From a checkpoint of a small mixture-of-experts model trained on Wikipedia.
Size: 19 layers, width 256, vocabulary 8192.
Experts: 64 experts in each of 19 layers, 64 SwiGLU neurons an expert, 4 picks a token, a softmax router.
Training: a variant of Adam for the experts, 770M tokens, 5877 steps.
Below are experts of layer 9 (counted from 0) of a mixture-of-experts language model. Rows are named router (the router's row for the expert), gate (a neuron's input weights, with its number), up (a neuron's input weights, with its number), down (a neuron's output weights, with its number) and show model dimensions 0-127. Each number is 128 + 24 x the weight over its row's rms, rounded and kept within 0 to 255.
After each expert's rows: a language model's description of what the expert responds to. This comes from a sample of Wikipedia text that the model never trained on.

# expert 40
router [167 131 150  64 177  90 115 108 104 154  84 115 128 156  78 146 129 106 167 106 115 135 164 135 155 101 119 153 146  93  98 129 124 119 137 117 126 150 141 161  88 103 128 161 113 150  98 118 127 147  91 118 158  91  98  99 163 113 151  98  98 139 120 147 166 120 146 133 143 119 166 117 115 118 144 102 155 119 138 149 160  95 157 154 148 186 158 117 140 110 154 143  93 138 122 141 120 112 112 100 139 112 138  97 129 112  77 107 125 123 139 159 163 100 105 124 181 103 107 123  82 145 150 111 145  92 129 117]
gate1 [142 110  96 163 143 123 120 146 125 166 152 108 126 137 148 109 117 103 153 130 112 100 154  75 146 101  83  89 155 105 146 151 122 153 136 144 159 111 107 173 116 161 115 105 129  95  83 130  93 174 132 154 158  99 143 120 146 128 121 143  73 129 119 135 157 142 131 174 116 128 148 116 145 163 192 138 136 127 124 153 171  73 162 149 152 154 140 102 133 116 159 110  89  94 117 109  62 139 141 142 153  93 149 125 125 124 108  82 145 126 161 165 147 117 110 113 149 122 144 113 128 122 149 101 142 106 125 117]
up1 [109 154 142  92 156 141 124 119 138  94  73 139 112 127 118 150 155 122 122 139 121 162 107 160 113 157 127 172  98 138  93  97 123 136 137  94 128 182 163 131 163 148 157 135 129 190 123 156 140  80 125 139  96 153 115 156 123 129 112 122 135 139 127 154 138  81 111 118 114 115 141 173  96 110  88 123 112 132 113  84 111 147  93  96 139  82 131 129 136 124 117 123 131 131 138 150 169 118 118 127 111 156 100 151  95 143 133 196 148 106  75  78  81 160 152 146 132 132  95 118 132 124 131 130 114 137 119 120]
down1 [149 136 126  93 129 159 113 115  90 113 103 122 132 148 137 108 130 154 173 106 134 143 121 146  96 183  92 149 148 112 116 105 106 107 134 143 134 163 137 110 127 147 129 153 145 126 124 125 113 137 115 149 160 133 141 146 105 143  98 153  88  96 121 138 140 115 117 116 124 146 132 161  88  55 109  86 159 138 194 189  91 192 131 145 152 179 117 151 160 140 137 152 135 118 108 130 147 135 141 121 128 152 117 115 150 125  98 123 102 151 100 158 118 106 166 131 125  70 144 157 106 132 103 133  96 101 160 127]
What it handles: Clause connectors, punctuation. Commas, periods, and linking words that open a clause, like as, to, where, because, which, often after a noun or place.

# expert 20
router [143 113 143 103 156 115  96 117 117 141 135 133 124 145  87 137 107  95 153 100 149 142 118 149 145 108  95 153 132 116  80 138 109  89 166 117 104 180 163 142  96 119 143 133 102 145  93 113 138 171 136 119 141 121  97 109 136 104 118  93 116 153 116 159 168 132 136 150 119 118 155 108 125 120 141 112 165  98 138 132 136 111 128 163 149 161 182 116 133 116 125 150 106 153 120 147 144  96 120  96 154 130 134 110 111 105  96 103 128 125 148 147 161 108 109 113 153 109 111 101  94 139 139 102 160 105 138 121]
gate0 [110 106 126 128 142 139 144 109 146  85  87 119 133 126  76 114 134 117 119  89 145 125 131  94 119 125 143 132 115 148 123  94 159 108  98 152  99 123 121 111 133 121 117 125 134 121 168 139 123 113 153 127  84 146 171 168 116 148 121 159 153  92 125 165 115 128 143 123 146  75 135  97 101 154 127 118 184 150 112 107 143 157 151 127 119 136 142 155  94 140  82 121 137 135 126 124 107 125  95 122  80 131  41 137 117 155 109 164 152  88 130 127  87 128 155  91 116 130 121 160 112  83 133 106  93 169 120 145]
up0 [112 135 119 133 118 112 166 131 126 126 154 126 109 140 144 143 147 146 135 183 112 113 133  85 143 110 175 146 135 100 114 115 145 143 129 125 148 106 170 128 153 108 160 193 106 153 158 121 134 117 164 145 139 109 141 132 134 142 174 160 105 103 100 125 117 117 152 138 121  91 110 185 131  82 104 134 106 122 121 137  98 126 157 118 127 114 117 147 128 117 136 149 113 152  87 117 107 168  96 104 161 133 128 151 105  99 147 141 142 112 143 126 138 123  81 142 116 126 120 123 137 158 124 120 120 130 102 129]
down0 [ 88 122  77 152 140 135 152 109 106 117 116 151 118 147 157 102 148 136 140 104 116 150  63 167 105 187 128 103 122 156 122 156  82 125 112 126 115 110 130 132 120 107 123 113 117  95 118 123  96 167 146 149 144 104 128 108 125 125 130 141 112 128 126 123 106 113 136 130 171 137 131 142 111 132 125 135 108 100 123 136  95  89 164 143  89 143 144 136 112 122 152 124 182 145 166 132 132 144 120 153 146 111 145 150 129 122  89 111  77 159 126 119 101 130 107 140 175 225 114 124 109 160  96  97  62 140 129 156]
What it handles: Sentence-ending periods. Periods ending sentences or abbreviations, decimal points in census percentages like 22.3%, and line breaks after section headings.

# expert 42
router [175 124 152 110 145 110  81 124 108 129 147 118 151 144 102 122 105 107 146 112 122 145 139 161 155 104  96 159 145  91 106 115 107  97 163  97 141 126 127 154  94 114 112 143 104 169  94 119 111 133 109 137 142 119 107 108 129 121 128 100 129 146 152 165 147 136 131 174 136 107 139 114 140  97 147  93 162  96 140 141 133 121 142 136 165 140 154 121 152 117 124 155 105 151 106 156 148  93 104 108 131 158 126 109 130 106  90 101 139 123 153 146 155 103 103 117 140 103 113  96  71 136 139 117 134  92 139  93]
gate0 [103 126 164 136 126 154 133 139 150 123  82 117 128  65 132  81 154 105 166 136 118 146 125  98 100 155  89 157 100 107 128 154 134 138  81 144 146 133 191 131  98 142 111  77 132 124 133 128  90 131 126 176 134 119  78 150 117 140 104 118 118 143 136 180 156 167 118 128 157 119 103  95 123 131 119 111  94 136 152 134 162 129 121 153 149 149 128  94 131 138 150  98 143 130 130  95 149 151  99 132 123  92 109 159 188 163 109 144 145 131 111 114 142 163 125 117 126 120 121 117  85 121 160 157 118 142 124 108]
up0 [121 100  88  78  87 159 125 167 135 173 119 170 140 146 185 147  81 129  99 162 146 108 134 137 140  92 117 144 162 122 153  87 103 146 128 140 103 131  90 129  98 159 162 134 162 136 198 113 141 126 148 131  96 104 148 124 106 145 127 182 147  95 120 124 150 112 127 147 133 134 134  99 103 134 132 126 131 134  81 121 134 128 106 140 127 112 130 168 126  88 130 145 157 148 140 175 165 153 161 131 131 127  94 129 141 137 167  72 161 122 104 144 157 128 155 119 107 139 121 138 172 116 111  99 133 142 119  96]
down0 [116 113  62 148 140 152 128 119 114  98 165 102 146 196 163 120 120 123 133 137 152 153 123 128  83 127 159  97 107 161 143 171 131 155 177 116 128 100 123 158 121  92  94 132 153 146 116 141 161 123 133 185  95 117 127 137 145  96 112 156 141 110 150 155 138 163 140 116  84 107 116  88 115 111 141 126 188  95 145 135 169 122 138 123 103 159 147 119 118 148 160 166 110 107 159 177 127 109 164 117 114 139  87 182 146 163 113 144 171 125 136 153 136 107 140 155 131  87 174 122 130 147  95 130 171 134 115  99]
What it handles: Punctuation marks. Periods, commas, quotes, dashes, ampersands and and, especially initials in author citations like Champion & G.C. and compounds like Artin–Schreier.

# expert 31
router [136 128 136 105 141 131 108 111 106 158 132 123 131 153 108 128 128 118 155 105 136 145 135 147 146 102 129 139 107 122  99 139  85 120 121 113 106 129 154 172  73 125 152 146  97 157 114 137 112 145 103 120 145 119 112  94 148 110 164 119 133 130 136 173 153  85 153 161 129 114 141 112 119  94 133 114 136 116 149 174 115  98 136 152 152 103 163 102 147  92 113 181 127 160 131 135 157 130 103 127 147 146 160  91 103 105  88  88 151 116 136 118 163  92 131 118 133  49 112  97 106 154 132 115 139 109 172 102]
gate0 [152 122 161  89 115 119 111 119 110 160 117 168 142 143 111 169 128 150 155 104 142 135 126  77 136 131 142 147 115 111  98  76  85 110 132 125 159 141  95 121 126 134  89 113  66 126 132 148 125 151 125 136 165 115 182 143 132 133 185 131 159 150 148 106 124 123 145 128 132 164 131  88 106 144  95 169 144 131 130  72 119 165 142 187 167 126 141 131 141 120 107 157 170 141 109 118 125 109 162 131 107 169 203  82  82 128 121 117 122 147 150 157 132 145 141 111 127 157 141  87 137 174 122  89 161 132 173 143]
up0 [ 84 124 192 125 128 121 113 125 151 157 121 117 130 127  85 134 120  92 161 135  91  90 131  92 194 124 110 125 124 145 116  71 110 106 123 166 118 143 101 128 145 110 127 145 134 125 102 137 114 185 114 123 110 187 123 113 124 147 167  96 103 137  96 100 142 113 158 142  54 124 132 154 152  93 148 110 140  66 102 124 120 128 155 120 105 130 117 175 166 139 142 126 144  78 163 152 105 169 103  99 137 123 126 134 147  90 113 147 119  82 110 134 117 125 130 156 146 117 130 158 100 108 119 146 130 145 117 158]
down0 [146 151 112 123 127  95 166 153 116 137 116 135 165 160 138 147 130 112 145  82 134 121 151 126 139 156  86 148  80 145 140 152 115 135 110 116 126 114 125 147 154 130 137 159 151 132 161 170 143 104  93 133 157 141 135 105 122 119 128 151 119 107 121 128 124 140 137 133 140 145 142 162 170 119  97 143 172 120 117  74 103 139 151 155 133 131 133 145 131 168 109 154 159 122 184 135 108 157 116 103 160 152 118 110 153 165 175  77 131 118 127 146 133 136 128 143 117 101 133 156 142 141 135 134 102 130 107  98]
What it handles: Word-initial foreign pieces. First letters or syllables of foreign, rare or technical words and names, such as De, La, pro, Ba, often in language glossary tables.

# expert 59
router [127 112 148  69 174 111  78 112  84 146 110 116 121 140 119 140 101 102 168 105 128 169 151 152 138 109 103 153 118 110 103 128 101  67 163 110 102 152 127 206  85 100 127 147  86 144 111 119 119 133 112  96 134 116  95 104 164 130 122 100  99 140 145 154 153 132 133 132 113 102 136 128 125 124 118 130 132 118 154 147 133 112 143 164 153 176 162 122 156  90 151 140 108 141 103 143 140 101 126  99 126 150 135 127 129 124  89 113 149 114 131 152 148 112  98 100 179 101 112  90 107 179 136  82 169 101 134 116]
gate17 [175 150 145  95 163 111 112 134 135 144 143 134 154 132 102 140 160 122 105 128 136  91 108 103 128  93  78 120 112 112 122  63  77 130 119 108 142  78 120 113 151  71 120 115 137 117 122 105 149 159 107 116 123 101 119 153 103  89 106 121  89 111 147 107 126 175 144 130  89 166  99 118 114 138 131  99 133 140 131 148 137 162  95  94 125 137 138 138 161 123 109 134 158 130 122 117 151 135 130 137 162 131 148 123 157 147 150 146  80 130  99 124  97 132 153  93 156 120 165  86 128 131 133 165 110 168 119 109]
up17 [121 132 116 105 166  89 166 136 114 132 170 135 126  98 150 192 136 111 124 138 134 165 131 135 134 131 172 138 136 146 109 122 136  86 131  77 156 136 151 108 142 122 147 114 136  82 131 126 157 165 113  95 140  92 112 110 146 104 150  78 118 103 149 131 152 126  88 124 134 114 145 105 115 141 139 119 143 134 111 174 124 142 164 124 104 147 143 116 129 145 163 123 108 146 100 123 119  95 156 118 153  77 165 153 145 139 150  99 119 114 112 117 140 114 170 143 131 106 121 170 105 145 210 185 142 118 155 100]
down17 [126 127 142 120 131 101 112 130 119  91 119 112 111 136  74 123 170 149 118 119 158 138 141  88 149 122 113 110 135 102  91 137 157 152 129 118 106 127 137 118 100 183 149 116 126 154 171 154 154 138 120 114  98 175 142 121 126 128 106 143 138 121 158 155 167  76 123 124 174 143 123 128 145  90 176 152 167 116 119 127 119  76 147 127  84 109 161 128 150 116 151 141 147 141 101 105 161 118 160 123 118 116 140 134 104 138 174 125 104 152 156 149 147 111  83  78 133 111 163 141 154 152 117 130 100 120 114  96]
What it handles: Later digits in numbers. Later digits inside multi-digit numbers such as populations, years, areas, heights and coordinates, like 11,480 or 1996.

# expert 27
router [149  99 150 107 144  79 123 108 140 158 109  98 127 145 111 121 112 114 131 118 142 144 122 130 148 109 106 134 162 111 110  88 105 119 146  93 125 172 128 175  98 128 111 149 108 145 101 111 124 133  82 107 114  99 100 109 145 129 153 111 102 150 169 171 145 109 128 133 113 132 184 116 114 123 134 106 142  91 132 140 152  98 123 169 139 157 172 130 172 135 152 130 108 138 124 159 149 102  97  84 147 129 146 109 117 118  90  93 131 109 148 149 150  83 109 131 149 113 118 131 109 137 154  94 152  83 161 103]
gate0 [123 107 146 100 138 122 121 128 127 187 134  91 152 130 102 131  96 141 158 151 118 106 107 125 150  84 143 116 141 135 115 133 138 134 115 124 109  85 119 134 141 121 119 168 112 168 109 100 107 116 101 150 120  93 138 127 125 143 128 146 172 125 183 121 116 110 109 135 119 125 110 114  91 125 107 121 175 129 136 140 129 103 136 137 144  93 117 152 142 126 114 103  88 180 121 143 153 128 158 150 135 135 117  83 156 140 162 161 104 136  95 130 141  75 149  92 102 139  96 137 163 142 151 168 119 114 121 148]
up0 [115 123 120  96 121 120 113  95 126 122 135 128 102 144 143 151 100 121 150 129 117 134 123 124 113 112 124  96  60 134 123 106 123 111 100  98 123 111 102 121 118 126 127 136 111  91 131 118 103  48  99 143  86 112 106 129  98 143 131 127 136 139 161 115 127 106 104 138 140 163 127 129  68 148  95 108 201 123 150 107 105 121 139 170 115  97 157 154 154 162 139 146 104 156 113 148 101 138 157 139 134 130 137 105 143 133 151 170 115 144 141 122 113  91 137  96  96 139 104 163 132 108 163 149 131 121 153 114]
down0 [162 131 120 103 137 116 160 106  72 105 122  73 154 102 129 128 140 167 126 111 121 148 129 185  79 161 189 151 119 125 148 138 123  86 134 143 138 107 148 141 113 161 179 112 147 175 146 156 147 123 121 113 150 156 169 127 144 135 102 129 158 137 131 109 159 151 126 120 126 104 134 121 124 124 114 115  91 129  86 156 109 159 161 116 114 149 134 158 140 122 140 147 132 151 128 117 128 110 107 156  95 116  92 162 159 156 101 154 107 131 107 114 120 139 126 170 113  96  80 137 120 106  86 100 111 164 170 119]
What it handles: Auxiliaries and adverbs. Auxiliary verbs, to, negation and adverbs in running prose, such as been, would, not, as, largely, be.

# expert 52
router [141  88 169 125 145 133 113 100  97 132 101  99 130 136 102 150 117 124 127 116 164 119 149 147 138  94  88 142 148 118 120 107  97 118 151  91  97 143 175 176 118 107 156 130 116 149  87 100 135 141 106 116 116  99  89 111 143 118 129 108  99 161 152 164 162  98 145 165 120 123 150 118 102 100 156  92 135  94 142 158 170 124 148 147 173 182 173 124 138 110 143 140 114 159 101 141 133  81 132  94 146 142 161  95 130 117  79 126 145 106 157 166 160 118 111 124 151  95 104 101  83 159 159 100 174 116 161 101]
gate0 [123 137 127 119  89 120 129 143 143 127  95 108 123 130 113 159 127 157 120 147 145 108 104 135 105 139 124 130 142 144 119 137 131 122 142 148 136 147 120 121 156  63 133 134 114 136 110 115 109 133  99 116 125 131 114 110 111 129  88 145 129 118 146 119 117 121 155 118 110 135  74 119  99 105 103 129  99 102  69 136 112 114 155 123 104  94 153 121 165  93  90  99  97 153 144 102 122 170 133 105 120 161 162  90 130 141 118  89 139 103 184 122 120 108 110 125 172 133  71 104 120 152 138  56 168  72 179 146]
up0 [163 111 137 111 112 117 117 152 166 116 112 103 152 130 111 126  98 122 134 169 121 106 130 127  89 122 134 136 132 152 132 138 122 145 171 119 149 117 140 114 160  73 107 129 129 140  96 115 108  87 106  75 107 133 142  69 131 122 114  97  92 165 129 143 124 114 159 123 161 128 144 124 110 144 158 135 127 115 103 129 109 111 144 139 143 109 124 158 143  97 110 121  60 137 144 109 155 123 122 110 110 161 168 123 100 115  82  93  95 119 153 180 157 124 159 150 169 121  96 106 132 190 126  58 156  83 201 145]
down0 [109 118 123  98 110 115 124 153 153 154 161 116 154 104 143 138 124 157 132 119 147  82 134 154 113  93 161 130 139 129 152 138  99 187 150 171 129 148 132  94 185 123 127 123 103 195  91 108 128 108 149 147 106 148 144 159 112 139 137 113 128 174 130 158 104 156 142  99 117 143 153 112 148 173 130 133 132 106 107  90 136 109 153 114  82 168 156 140 127  83 121 114 136 144 129 150 100 155  98 115  85 144 151 103  86 145 141 140 135 135 103 113  89 122 149 141 118 130 130 132 134 168 145 128 137 140 159 142]
What it handles: Articles and determiners. Articles and determiners before a noun phrase, such as the, a, an, their, new, often after plays or of.

# expert 9
router [117 112 155 118 171  86 117 117 112 150 121  80 138 143 120 140 106 112 151 108 147 140 142 151 156 119 113 144 114 126 114 138  96 104 166 109 102 144 147 184  86  90 105 147 103 156 108 109 127 173 101 109 149 111 100 134 144 114 132  88 125 147 153 165 112 119 129 137 110 114 140 110 102 124 147 128 134 113 154 132 159  92 145 161 138 180 155 119 139 127 153 148 137 148  98 158 166 103 125 113 157 140 138  93 101  91 118 120 123 117 155 140 158 123 100 103 145 104 102  93 102 157 150  99 159 117 175 111]
gate0 [142 136 171 118 189  79 129 102 125 125 124 147 144 150  94 118 132 116 137 139 140 147 157  99 116 126 169 129 133 123 123  78 103 124 144 124 169 158  97 159 136 152 124 142 134 146  86 155 132 202 135 134 157 121 102 169 149 143  75  82 144 125 126 124 153 114  99 116 144 122 160 100 107 132 186 100 128 134 169 123 111  86 135 183 113 169 154  98 110 157 172 126 153  99  83 126 165  81 158 111 147 133 132 128 134 114 120 118 151 137 134 145 136 105 135 145 131 147 107 118 137 135 172 131 132 107 128  99]
up0 [108 164 128 132 116 140 178 117 154 156 147 115 143  70 135 137 158 133 114 124 157 129 148  62 114 152 155 180 126 125  96 129 137 139 131 176 141 124 115 126 135 129 130 109 144 135  82 175 131 151 146 117 150 155 113 144 105 133  81 124 149 114 148 133 125 131 122 132 139 120 146 126 135 126 152 129 118 163 128  93 129 130 159 175  83 122 117  92  97 151 121 117 146 150  92 105 155 125 152 141 113 112  89 164 147  98 137 125 119 136 123 140 100 153 150 108 162 135 163  69  98 129 158 112 101 137 157 146]
down0 [103 134 104 139 110  99 103 104 125  99  91 119 131 129 129 152 125 134  98  85 131 101 120 141 141 134 160 146 127 186 108 146 144 146 117 116  78 146 144 124 162 155 170  91 117 121  63 156 145  86 112 124 138 117 130 169 127  70 101 134 178 142 136 127 135 104  97 149 140 140 113 129 128 125 162 164  73 132 150 148 111 122 149 110 114 163 113 143 128 135 149 112 143 184 100  94 101  96 144 153 125 164 158  93 130  88 133 101 115 120 150 138 117 127 105 123 136 164 184 134 133 143 112  98 122 122 150 112]
What it handles: Narrative verbs and determiners. Past verbs, -ing endings and determiners in biographical or plot prose, such as learning, suffered, won, joined, the, many.

# expert 4
router [148 133 142 111 130 129  99 120  95 144 106  97 127 137 119 176  93 114 144 102 126 148 120 132 122 124 115 144 114 112  94 113  95 100 138 100 102 169 131 161  87  93 150 139  90 148 120  92 141 146 127 129 124 118  88 100 145 122 164 105 134 148 130 146 141 105 148 164  94 104 130 116 115 118 160  96 138  97 139 181 148 106 165 154 156 168 149 121 186  95 150 142 107 163 144 167 131 106  99 120 143 141 144 109 121  98  94 130 117 109 137 154 166  94 111 119 145  96 118  92  90 146 149 118 166  99 119 113]
gate0 [149 151 141 125 112 153 106 138 164 137 106 147 135 132 126 157 152  92 137 115 146 151 106 134 132 129 134 182 145 106 128 144 125 166 155  96 160 146 106 150 148 121 121 116 157 158 118 166 131 146  94 115 124 141 144 129 101  82 130  91 137  98 145 145 114 145 109  92 122 104 160 113  81  97 108 112 151 130 147 130 131 139 161 120 150  79 124 129 122 117 109 138 104 166 102 203 149  94 186 108 141 176 123  97 126 121 120 117 112 157 115  79 120 105 127 150 152 107  76  69  92 136 126 157  79  94 120 125]
up0 [102 133 139 112 108 145 117  94 158 134  98 150 101 136 165 176 133 144 163 156 128 153 122 128 111 148 135 139 115  86 138 123 114 135 121  91 145 152 132 155 132 134 152 162 180 151 177  91 171 151 110 137 164 143 122 113 129 142 117 143 116 100 142 111 186 148  93  84 105 110 112 116 175 108  69 147 137 131 140 104  87 105 109 148 143 140 144 106 123 127 152  97  99 123 143 120 133 142  99 131 159 108 102  90 179 134 143  85 118 105  87 136 169 113 144 151 104 115  69 119 129 156 122 137 141 102 123 142]
down0 [141 154 121 106  79 150 129 154 125 117 123 102 119 156 116 100 120 109 136 131 138 115  85 138 144 131 161 138 131 119 118 146 119 165 159 138 178 146 124 119 125 100 115  92 142 128 107 153 181 145 107 143 145 133 166 122 118 122 119 104 126 123 137 118 139 114 142 139 145 145 141 152 159 130 114 137 167 120 106  85 161 157 130  79 115 152 132 129 138 125 134 107 106 127 122  78 146 161 140  97 130 115 115 136 154 140 121  90  87 164 115 105 147 159 116  98 116 153 130 126 141 164 112 123 140 103 138 184]
What it handles: Digits in table rows. Single digits inside numbers, mostly years and counts at the start of wiki table rows, e.g. 1266, 2004, 142.

# expert 11
router [144 109 176  90 163  93 129 103 105 138 113 111 143 132  91 122 110  99 148  84 134 137 170 142 166  92 112 142 153 106  71 123 122 121 151  71 119 139 150 160  97 107 128 164 115 147 114 113 109 156 101  95 137 112 126 102 151  98 143 122 129 149 133 158 137 106 142 125 134 124 130  89 115 104 145  88 134 103 136 153 164 118 177 172 138 175 169 111 144  99 144 149 123 147 107 149 132  71 117 113 132 141 122 108 122  97  89 111 165 126 172 141 135  90 117 110 149 126 112 125  89 124 163 130 131  86 129 100]
gate1 [121 161 132 127  95 148 118 152  98 159 105 141 149 120 115 150 112 138  95 123 154 154 136 120 114 110 136 127 116 170 174 150 128 141 139 114 104  84 130 118 150 150 134 140 118  81 102 124 117  84 114 144 184 149 130 137 125 117 137 137 173 170 142 152 116 135 106 116  77 151  98 135 140 133 114 111 104 116 185  83  97 148 141 163 155 112 107  99 123 125 115 140 122 118 110 122 118 132 154 152 119 188 105 138 127 129 123 121 130 138 105 137 120 133 115 151 145 130 120  83 153 147  97 152 108 118 104 133]
up1 [140 168 102 152 106  97 109 151  96  96 107 124 131 150 142  76 141 119  86 117 166 142 122 173 124 121 135 112 162 119 126 123 141 128 144 103 187 130 155 107 133  78 137 140 116 114 133 101  94 140 112 171 153 132 150 131 146 143 160 154 163 162 164 150 119 131 121 123 122 140  66 124 101 110 130 121 138 119 135 157  99 116 109 152 153 135  86 111 115 122  94 118  96 111 142  92 115  94 138  72  95 147 121 126 133 148 124 151  91 169 133 130 144  98 134 164 126 120 125 140  82 126 133 158 121 119  93 101]
down1 [156 119  94 166 125  92 101 122 101 108 170 161 188  76 111 146 153  96 124 165 140 119 116 143 119 108 151 132 132 142 116 141  85 115 122 153 100 114 120 174 116 119 127  83 113 117 100  91 116 140  89 123 119 157 128 126 148 113 157 163 118 136 174 163 130 119 146 164 135 135 105 117 129 156 129 147  87 136 146 119 109 140  80 172 124 130 112 143 129 105  97 167 132 138 126 160 133 149 123 110 109 164 128 134 130 123 135 197 158 105 129 136 134 140  95 111 104 123 104 117 125 130 136 115 123 139 142 127]
What it handles: Clause-joining conjunctions. Commas, and, which, who, when, then and but that link clauses or list items, including commas inside dates and place names.

# expert 43
router [143 124 138 107 155 106  96  95 101 145 128 106 165 144 111 135  90 110 156 106 159 150 124 164 145 109 102 150 143 125 109 115 100 101 160  98  95 141 169 187  97  90 152 151 110 157 119 129 142 157  99 105 121 115  95  98 151  95 162 107 112 145 146 163 141  96 145 139 132 111 156  96  97 127 165  96 142 112 128 183 141 138 146 153 170 168 148 113 154  95 130 159  96 146 110 166 141  98 115 107 136 129 122 110 112  93 102 119 154 117 135 138 144 111 104 104 140 119 118 107 105 128 149 116 113 100 137  81]
gate1 [144 145 122  98 104 130 115 116 114 100 117 100 129 109 104 138 103 129 114 160  79 108 105 116 113  89 121 132 155 157 147 152 154 139 118 134 106 137 156 136 114 145 155 143 122 182 124 154 198 114 156 121 163 145 146 125 109  98 109 129 154 153 131  96 122  36 135 134 129 105 132 172 122  93 118 127 128 105 132 141 123 130 159  92 156  97 136 129 127 142 149 116 136 111  91  83  88 143 107 114 129 167 137 109  93 117  96 165 114  85 123 148 170 136 139 176 111 135 110 112 102 132 126 143 117 120 148 138]
up1 [ 97 146 170 128 139 117 142 126  81 165 139 154 133 159 127 130 165 151 153 109 126 143 146 154 130 157 122 140 108 107 162 155 152 121 175 139 138 140 148 117 160 156 106 111 157  79 136  82 101 135 131 135 124  88 114 152 112 171 106 121 109 146 131 139 121 181 157 117 156 117 131 122  82 148  72 133 124 150 154 148 127  94 144 138 121 114  99 134 131 129 133 129 141 112 131 147 182  73 134  86 137 117  96 140 142 140 142 107 135 120 135 148 127  85 114 120 141 111 115 154 114 120 137 107 159 132  45 116]
down1 [140 152 107 108 120 139  89 129  60 132  92 102  93 164 121 178 123  84 152  98 100  81 125 115 131 131 129 115 108 146 126 130 150 183 137 145 133 117 125 108  92 122 157 125 102 147  68 135 147 134 139 120 129 144 126 141 111 177 128 152 126 143  97 149 138  89 111 121  94 106 140 129  89 127 150  77 145 136 149 137 141 106 125 110 105 119 123 124 148 162 128 164 133 138 150 122 119 117 101  80 115 168 168 171  98 100 116 186  85 150 110 139 138 184 139 137 136  93 106 120 108 149 136 136 162 141 112 140]
What it handles: Connecting function words. Conjunctions, prepositions and commas joining phrases in running prose and titles, such as and, of, in, for, that.

# expert 14
router [173 125 157 106 154 122  95 121  93 138 123 103 104 148  93 130 120  98 162  95 107 134 143 149 114 101 108 141 130  96  69 106 104 110 162 119 136 154 158 178 120  78 104 146  93 124 128 116 143 141  92 105 160 101 114 121 140 109 135 114 126 160 144 162 136 129 146 140 110  92 142 130 133 119 128  97 131 125 142 145 172 132 139 162 146 155 159 135 157 121 135 131 129 137  93 136 163 114 116  78 152 132 151 112 105 130 102 121 119 117 149 147 140 124  91 126 159 106 103 113  95 121 154 109 179  94 160  86]
gate0 [150 110 148 156 171 127 143 107 111 122 141  89 146 102 118 102 122 126 188 132 109 151 134 131 165 172 122 181  76  98 112 112 169  74 114 148 151 122  95 116  97  86  60 133  76 107 110 124 167 131 162  98 108 123 150 155 119 101 151 120 107 143 115 126 133 136 135 165 119 129  98 118 131 109 150  87 118 156 144 148 140 148 117 134 127 148 121 119 118 134 153 157 112 102 109 142 148 131 137 147 188 116 177 113 157 168 127 115 105 108  78 118 134 109 125 112 185 134  89 141 110 102 135 124 130 143 156 137]
up0 [ 76 168  84 151 102 126 152 113  77 132 100 129 105 150  98 106 154 156 154 141 130  78 131 132 137 104  95 146 142 103  96 140 134 154 153 129 131 157 148 165  94 181  92 122 131 136 115 111 114 112 164 154 118 138 134  78 123 100 149 141 153 165 128 112 157 115 113 103 143 164  99 121 129 137 136 119 128 111 162 116 157 148 108 130 141 118 133 107 126  61 118 122 131 135 161 143 163 176 140 124 156 161 155 138 114 108 161  99 107 142 139 105 146 130  94  89 136 117 136 168 142 142 156 115 117 145 101 121]
down0 [109 108 113 150 146 160 145 151 126 112 122 143 145 164 122  99 137 153 127 122 119 110 114 132 156 129 122 132 117 181  79 128 133 123  87 136 119 148 108 146 131 164  86 115 135 150 140 114 154 106 145 114 112 144 116 139 124  97 141 100 158 180 144 146  83  99 131 166 125 133 139 110 123 143 128 109 158 132 141 118  84 121 171  97 145 147 127 172 143 162 162 148 108 129  61  97 148 165 137 151 155 143  93 100 139 148 134 134 136 175 111  77 124 194 127 127 128 101 159 158 125 153 126 110 105 128 168 145]
What it handles: Final digits of years. Last digit of four-digit years and other numbers, e.g. 195-3, 185-4, 199-9, plus closing quotes and words like century, Cup, however.

# expert 5
router [167  99 163 103 166  97 108 105 119 151  98  88 143 158 121 117 112 120 134 117 168 156 150 127 156 103 109 157 138 132 105  99  98 139 141 100 102 151 147 181  98 109 107 162  83 176 110 124 111 165 113 126 134  93  92 140 151 104 134  93 134 125 152 132 134 114 140 144 132 124 142 114 113 128 125 131 136 112 137 166 188  95 158 172 148 125 170 112 154 123 143 136  93 144 103 132 144 134 133 103 139 146 161  89 108 107  98 121 160 106 150 115 145 127 104 119 156  93  97  90 107 123 176 118 158 117 152 102]
gate0 [169 129 145  57  95 151 148 118 130 112 124 139 138 153 112 153 154 100 135 134 103 121 198 153 163 187 126 154 144 123 106 158 143 136 115 133 143 105 163 102 118 130 153 156 122 138  98 137  93 109 193 101 127 126 100 135 164 151  98 147 101 103 106 121 129 121 169 105 144 121 141 119 112 113 122  89 119 172 136 153  95 153 137 152 126  89 113 117 110 101 124 137 112 125 109 109 100 126 147 121 121 150 143 139 125 138  95 141 158 111 122 117 107 101 124 125 140 143 150 123 147 142  54 129 158 138 136 111]
up0 [157 106 128 111 117 162 159 104  96 119 151 144 157 153 156 163 175 120 130 152 107 111 146 143 159 163 108 163 120 129 163 181 137 141 145 123 144 112 119 138 122 128 140 128 128 133 128 172 129 117 167  74 112 106 123 164 189 124 139 148 105 110 144 126 113 136 169 133 160 145 146 133  93 118 113  83 139 156 115 114 122 119 137 111 110 113 122 125  97 122 106 139 100  88 144  95 162 146 144  89 114 132 162 143 132 121 136 117 131  78 125 108 123 126 105 146 120 153 124 121 164 126  93 137 155 164 174 102]
down0 [178 145 105 132 181 113 144 154  87 138  89 151 122 135 104 110  96 127 121 124 107 129 145 117  94 102 151 140 140 134 104 125 125 162 113  94 173 139 108 119  68 123 136 131 106 124 124 165  56 178 148 127 124  74 122 131 116 135 102 145  96 153 141  96 120 142 134  96 160 155 134 120 114 170 127 121 124 157 156 130 124 104 147 104  88 144 170 155 138 124 155 157 109  95  97 105 103 151 122 140 133  83 128 120 128 127 129 153 113 117 122  81 141 102 108 134 142 162 147 159  94 147 136 130 110 149 152 140]
What it handles: Main verbs and auxiliaries. Finite verbs and auxiliaries after a subject, such as was, has, had, became, dropped, plus verb endings like -ed and -ing.